config.toml
d_shared_expert = 64
beta1 = 0.95
grad_clip = 1.0
schedule = "wsd"
decay_shape = "linear"
final_lr_fraction = 0.05
dataset = "wikipedia_en"
Below are experts of layer 4 (counted from 0) of a mixture-of-experts language model. Rows are named router (the router's row for the expert), gate (a neuron's input weights, with its number), up (a neuron's input weights, with its number), down (a neuron's output weights, with its number) and show model dimensions 0-127. Each number is 128 + 32 x the weight over its row's rms, rounded and kept within 0 to 255. Numbers have three digits each.
Before each expert's rows: a language model's description of what the expert responds to. This comes from a sample of Wikipedia text that the model never trained on.

# expert 44
It responds to: Compound prefixes, table symbols. Pieces after hyphens, brackets or table bars, such as 29-man, player-manager, un-lucky, dis, plus pipe symbols and °N.
router:125079155103156174193085129104152136102097119084116122123100079125089138154114064162102158116097111109097096130168086178153133151176173128187094119188146084127128169071137119102139186126171166092107122104102087099153184162092135081081144136133066160111173104118178135118151137092081124111081159139088092101089130141106144108114138107124084154085083114143177185139161148099086095141106
gate0:096180139180165121145105134143084142131152169118174100106151138098175074091151133179154169138142160195092165065164163100152123115133067168117169157081139122168131144131166117131110108067138087116151092170099135082157141106144116105141118115085131158120116135096113152169158078130147090152175127106147116114100103156137136121154123147169131172083154161130090110170120108142119112095156
up0:117109125109110158115109139128147099099152046155186150163133134097069151143134120056143131101119131141137149137105142131133088182173118127125077123165071139141067100115102127146120090156155106103091167101158195142062153148147096170072107078085110112104151143133145199103150117142138133104094199143114125086145132143145097149178115147091145136109084096082094130117140151079202127181076
down0:178078127123114130103146122120072168094116115216151103154145132126152150155107141150185082134104098075102117078088099086099136181172130152193088077105154069169096126111134131135138106128109152102095166186108118107098135117171107084168164184112160199193135113123087140070091053075125140121070149159127082120150175120076149171110141182159110084104152183184098105133108161146124139141151

# expert 46
It responds to: Year and number starts. Leading three digits of years such as 200, 199, 201, and number parts in coordinates, dates and addresses.
router:106104168117070135075126117126104128100113055179154115158088120110114177093146160125104108122130134154112146154087080124088101161164142130143164115123154120192123149102141106156132131177122168146117086121144126099120067187108082142187139119111180128157107145145042088070091153109115139087153117177082097134104118089113112126090165180064142162104169172116112118047171098107142140164129
gate1:085104180201150176098129103116084171119092120130098138128159161164100099151101119131176136134149089133100132116160121092084139076122066140095102152137099192129091109130152136163137111160127162118169089094130117140153079125143166094106141134105149158125118096178109138138127109154172177142090085091145106149162130134145123116114139109142124118103114128021157166142149123128132123036122
up1:114120135131145223112175103144090158100143085127132160077053105141090108127177107129177140124109135125148131175149120130109106126135087068184093113114131165195141133090114159140152130150187122071130103137190124144117117146142126126093175111095141156164093123175129123164109093190184141093123125131118137122140135164147165164169129134184150107112127157083109088130183145113172136116108
down1:071149149161152177128112109097144160160123123140118131084133118191120103116134073089107122218089088200138153121101129112149164133146152113140139166152101114097161099057120093093083103129150109091138138087115126145089176113034134142130149098166155242131134110146144085042109116099134185118096073139186166187147131164156113124127143156139154072054068124076133146134129172179183142155116

# expert 24
It responds to: Sentence ends and conjunctions. Sentence-final periods and clause-linking words like and, but, where, because, plus abbreviation periods in St. and initials.
router:107131112127101180184081176101170085088114137094102143147146167181108099153115127104153164090097157078153080084123086131160152135099114121187108089139097095088167197188151145105181156098146161063135073112152084087108136126065168163087157154115100127179170104120149118154149122089158117113102169110116104073101138137160135078083100140168137129113085063137103134131098079164115121112060
gate0:182119111132124174120145118096099112111130157121151095124135123159140099135120130069175094099076138144125123116139107127183071175150131103116117081106159145148174160115107129144164138114133119095079091172192037138150070146170154186093164164110108169111096180089115141164165204094118088087125122113224175154100113132155153075094088140131151107150123119130106118114185093143166092125085
up0:124138146132130145106065068143133181061147135107110125135162142122130143109077145147133199108132139149106181165124119136118190138137168110160144118086163083122157164086170106117124146163134136167121150104060178133140091152147106102139166110203130161113119161124117080125119166076111160105124125104144191150137159142045200120049175178184141068076129144169155078083176100168110132139082
down0:145190143164129129128136139146139090113195104152110095153159159146095072138123079062150081109119165089167098123149173101136137167107113118136116100146125127129132124123122133132134160079167130128132105123171098127186122090049126151171139129068113114130213151107078171130102089120160095102130132112075140080108109073152095156129072165153140142176119119108102113152080067065150108138134

# expert 47
It responds to: Digits in numbers. Single digits and short digit chunks continuing numbers, years, ISBNs and table statistics, e.g. ISBN 978-1, 72,639, 194 7.
router:135127156163101145127125119097099104083206102168071115092147146047131128184072106187111119074119127128203107131176074173083118117171184116125134081076163089086163145132102124106101141097122143091074094168140095168133150171138129095142126185094139159103113142157144079117097118177111128108116107158142118132131113087090143108121176132089086147124172162119076156091181160149104091125137
gate0:166203151079085109098134157159114108135126168140103132071207118102131183146132126172099170127156145107159036142108171103113138089137123135149117057105162095165131102154093129118117069177115129157174127136165134114121081127206158091121121119106120088108134059144111159167144174158158155148111141107153129088108098099110114113124137074100072111137154108119122173111145097107136104136071
up0:098091093146158168141129149068174092126091096087163156161107114184090110139136126211117063154175114161086184157161059098107159147165122126147122204160091119172104150107130107087183172089172142073122121119122156117166178162096073104120123137096170119148086188120148116139130093136101102137123096148114093158152145127153110161159144181120150180141079099096111146117106146096129145101164
down0:122122083128156207096137173146139108187144109233157155122144162110135138149098172087199097089187153166167112100086112112122143158107110129122112132187100072139165163138135112165091054141145100112150112150127102124180115116087109114221139178125114110147115084189149194128148126113128128093112074087159157106159173128117141165062090096131146100117168120116101132146085139122179140138175

# expert 49
It responds to: Line-start list markup. Structural tokens at line starts in lists, tables and headings, such as a bullet hyphen after See also, a table pipe, ===.
router:109158104125059093097122146160124159118175092152168103090136117084151184121146194130137093161116139119115136168158168084123176078141092170134125098148137104069068110134179142184122135175148155147205140119124090104126101120117106097094147138110125105124145079118108116136107128112130115155128149142086144121114155121094084166105031095082129131157186094124187140147135095062130181133151
gate0:154081139114143096157088099126172051156126144183120125109144144113157100052136128138141131139166098163138120109173143160092094106152133156079126093094154151133097182129179118130183044129101115144077148145180165156123073152132137112175127168053183123105096155156139144113074093118164136091156108108131135146111101120168129177140092093178119155156122150111122085115097163195169116135058
up0:075163130120160171118150140181064143087127138146121152145155085153128168146128140073121154203174131130118178126103134159164148141149164187157176160108125117135134082174158140082068207120125065128172177105111133156126162158110143120145126126126141096098141076126107107151126155142191138101185105180114156124192136161090141143150134129087124134106160112112134197066115109049124102155183
down0:075126105154141102141167105105168182191163118117159138110135076089189140116117113126101093157118149098221166144133155087156133109102111115158101124131103141072127083144115148146099163181137131131138128149170071147163126149084109136131074172096126140116191100113144160104128128117116182099134072127200134167115171134128068230163157092081129095123043103108113148096132140110142128092160

# expert 26
It responds to: Music and media words. Content words in music, film and game text such as film, song, guitar, game, plus pieces like Ph-one and Ph-oto.
router:173101144128165204160094123110165122083131138100111142131099120150108163169107085099103189073102087104133099085138086168112079176179177112136085083184134095097107157093094077127130122152161158089145123096093082105138209142163143074107160130138103155084160120103163132111165156102075160131095178098122091107074158080125166110112145122121095133093127109168178139166106122157084099120108
gate0:186138143140149107028151072122108140163129149154164136131105080072138071136110141148103185111162160125153151095138136152111096120095104060063168133115145116153119108117087119131107147159107110138117101141068161204139142088082096092124156155141153108080126136120114132162072115188166145119173173148147195159182134111115193090105094154115090172118094110125088122122159133202140117146139
up0:158171149157123171103116068089075171200119136130157147188120144111172083143100138157097179122114163098154126100130119116069143112100107106117117130068192072091138118143112103122124167142126145138105183116064140191158129130105124122106152102162152129083080180102146093129112076127155176125130146176214148155153129099085178082114087142071133135100087096143126118165116184144135141116169
down0:165155092143142136068133087148128114133138137117156097075125152081147137130130128090072168132127146196153102200158135145083098204043222076101080055092070151100117143093104116074145126152121118140154182104108111149198151121164120145107137186079128109112122146069150109160104080108118153115135091131157123168131141146155169136151124132128129115114074142164098095187149042155121116132170

# expert 54
It responds to: Lowercase word-initial pieces. First lowercase piece of a common word split into tokens, often after the or a, like l-ocks, st-able, d-aughters, s-edimentary.
router:143157155115162105128104151107076159163065144120178156136193131155157125130169110110099145146155097089088130066089132074126114129089081075097149191121101203172135118170131139087147075156089104141111162115127163092144143139091075169145079110133127151157137146184061122179116151115146135120145128152129134094179112148149112114104148128141089111152087134118088175096126103104130087154104
gate1:190163117093105153160122144130083114117127148120177151093164140099138087138141061100136123110150150127158139077151118157069166179169151175123071089108112121192137174127160139088132111114148102119100115148148139088123149151117063125114124125064080128114111151120157067132175083135154129176164168142117093103149130151130177124128112035155120129165089131066209159125135093146170103100173
up1:118160075089129133106059142138153118141111138084120116099148181144122138144154141166124084168171177130113174145096146173160165084156130137165088205128095086120101111119098158146149090155156104121082108105129152086147086094127134089070180158125135128136172119118141140165129078135111110153102085123090085098125151143182114185077150097169138125104119151141077135199151188057145140150094
down1:106109213117053094170099142143170135092138100125121131099141120159132105112155151152131133126186141107149169112171137137129156074055134128169073174098117117088157119136116117147100101139163137093094156099113137162077135092169155162137201108124183116119186127162087131177091108135067151158141122138111130117173119106113133144158098144186172154127115148102133079153121121117142123108183

# expert 35
It responds to: Word-initial fragments. First pieces of words split into subword tokens after a space, e.g. m+argin, qu+oted, Ch+anna, Gr+asshopper, Dist+ribution.
router:106093108108154107136142117110128149162143108100101166152136100189109181153104130130107110135150108147110147116136155126094160115080124166136090205122124140192130144153182108116134041161105094147133179091131135181094158174086061075151095117086145148205072145153111198111136071093120079145155091091059127130150117144159131086131090165121121126147082121134147193167133085063166154114066
gate1:175049137126164082130088131129129040090149077077154171149147064130129172181119153105137108116096064142212098138101144137204092131129126152104111121093123147138115080062168151079105079157144090144093138119125084116119184157094092161089115154115129148102145151121135107133121113158067176217113112130144113138130127081077108130084117115146182134129074111164155107159150114100127133117163
up1:104112161092114126097159105130179104083113104139113125110137150133100150094144185196066096114113158143096191176116105102059104147155168151119171102134135084110111109137191080159147099186104113149098121164126150154167110056089185150130114106148154111105183125116062118051124121143118137145140199170154142179099120106087125105100097175147106074181105111131213098059156127058153082163118
down1:099167175122150107118118160204124135145139141082210144066106152136118084191196100119135185137122145121110143112176080142148155129108100145130078099181160138128104181124125154083075092111146136090159145190107155140140152132180101193106126125141113078144126108094125136064107109123142118103113113120152085103143099150163117148118178105167121093191143103106105161172102114130125154114135

# expert 55
It responds to: Months and names. Month names before day numbers, such as August 29 or April 17, plus name-ending pieces like Confeder-ate and New Or-le-ans.
router:154067106129114164159134080078170117106108126091112102085064087164118111147085078163088131097101130127094118135186088199086112150164169110149092091179143095124171153093157070091157133121131162091078149085141112090131164130098187078112165159099113178126163121132203086104124132096079101150100146140121087125121107104136169083100124092148145143096106055149126176142160158148090105131102
gate0:159128095097100098100163147127134154097138126147202156099092076160139098067132165090161085141176151134156095059178096218123163092118167130124108109035144098115167121133161101131124126131070120137078170112099111151116118179061161141123118117165153102145147186181115118082115107163143082131201130135142126133090151113146099113166067125145217106096113079106125088099125147073130161163170
up0:171118068146113130146161161176109167098101100105153094125138097134175110132120156090189075127173126114124146094146118148106151094117133191162124127085165147096167179136132089129103149119101072129132201131095108126117156181145163133130192135090097133155137150150093114098111100083082100089084103124158145116183152157114175145143125139114161176105118053120186134131165106137111175164134
down0:134140189132128135095117109098078094139083093122151127123039098114141126136156089152096139143083183136141156139102054078152139066091070101175106129138156170134214179112167149103022136132198178168109122149087117073118145108171164091140124122103118171100119141150163164124110120089153067142105114142082102135118106130084135122071155116166182095140141154108083105144106112170124178184116

# expert 30
It responds to: Decimal points and table pipes. Decimal points inside numbers and pipe separators between numeric table cells, like 1.4 mm, 24.03, and | in stats tables.
router:093115144114110145125127097105196125075146057158102095103116147075128123131099145124143126095115126139107137168110100157076040106094131194171094080118174072082149128086126156199159085143126166130121090146054104126139076080104152139133148113159120141088173133135181090078113084106123113140107156051149122163101159138118076126080159080169182175110166149172122107161160154159113144163125
gate3:124150139167122148130104148145099097157124128142151144146109074102141142156157121156177115138133161159123124177119156118193124136176128184168174198143160176166163070129189145131115116093096070157096122087158134111153140094118089127146106095137153137116099174108141120126134175148129069084188086185136178089181095106188191137130108114150147178131078111152089173095071181066125116114087
up3:103145171121066155121186101128150118160123091111139174180119121119102118122174090113141173114061141171116124144127147091106063137120098170175124177112142123170162134147164098169192098147148104163144131098087125087145113079083102102103082075158083123132148175133136125050137146080141047127102110146164142131151110093121125097119152119170123142148112179154116106199095121067101053110100
down3:123092087141160144134114166170088087077149139085118143156136088093107079189154136083118160067121118099099093118169083089055114147196138129133154050144121182137110108126125149158159086097128104133114102095095123141098131139131131148104183183117137106143171147132137114161138166158125097137145105129103135183125168115095089125095154084180130135167128164150125094157128126155083165064066

# expert 61
It responds to: Colons and separators. Colons after titles or labels and separator pipes and dashes in tables, such as Thor: Love and Thunder, Strikeouts: 334, 4:03.
router:132072130118102154181135155120132120099120151106090098088121181102095171165107098097129102115091135125094075148140120113118112138142137156124080094138145110122130111078161079183127156113147170166159179119102098093117148092172156150090177173113078200102098120086193116104141147103156118101094092099155069072089145156129192062144163097106160161121115125099155115158161092147101149084137
gate0:080183119144102160137188069119066180150156176176171151213083130142160127181190157080162239168128100115126168136168137118130086193137141127088149141108089126127138136120131113112153190097095142149077107112168127142162133093096132107128124170139133169178143147132142155134117140079064135111138104110109133165159100145147125163077120117123148149108157153118096172136124096102090153083154
up0:111135097128122119137173096161079123145130114153180153187118176094131142155170143081134116168152130138155192144168157059115117120133130181164156118115091111138130123160132128175135225111125111132147122129173120085162126083072132111111151127099089126146130130124150130137130132110070159160128114136157128125138175124117144133112124108130173086142109120090104187159133075058154128105154
down0:144115120118143170150111100138112138177051184126170164130119132110111119120131109170142116046109096120130097158112125184131144099080144100178142065156143097092129130093150123108197093159196143093097138228118157087147162125143160120153138080108141149083113169135088123170177126121097089152115110155056140112126121213181164168116106078135127146150134161124097139090160101190161150143153

# expert 16
It responds to: Conjunctions and auxiliaries. Function words linking clauses or name parts, mostly and and &, plus was, who, would, also; examples: Crohn's & Colitis, Medicine and Veterinary.
router:130094064078142191141076159067156137158192139099107114127099127123128151188135091104138188119113170150068091067172113125139102136139105115138070096180122097117106175065165178134134144117161179079161138147161136095141150112131181093087151132119086102156109092091157174172124126111129184151083172112104116074099137151161177108115120074132091169107131084126141179176149120133101134142089
gate0:135109093135164174088072090144154128126124206145056137163068111069135094108154197095085156112180096173159138153105127151146166139131125165106204104110114117137149073169162090063137153113101117122148088141197148158101098108175090128140147085076132071145128089159148190049171114110122119143155151135167115132080080132092086147133159083140118139131164150150130111147168108170110152114107
up0:123101138172082117064110125163170157099113118175066113180115098105101152118038104141107170110121197138120136152174142108125101127123119147185114187152162173139147095114115098143117124073136147119131101164169130158080040136145132111118116026097125091141140134084145218071134136024155095100136174130137131091150160131097108143183136065132125184132149146165144105149160136102150082135092
down0:130076170209142104061145140189135082119081151150167138109123161098127131149160148138143180069100055089117122153110092158157185159159104110142148170162125087094075140118115127088132164157064091068128164172123118171073165159138092108126104068086112148126092174123179100081187123048125121159114096119146121094110131187095098075160160117118157143129143110156147137145150146084182131120112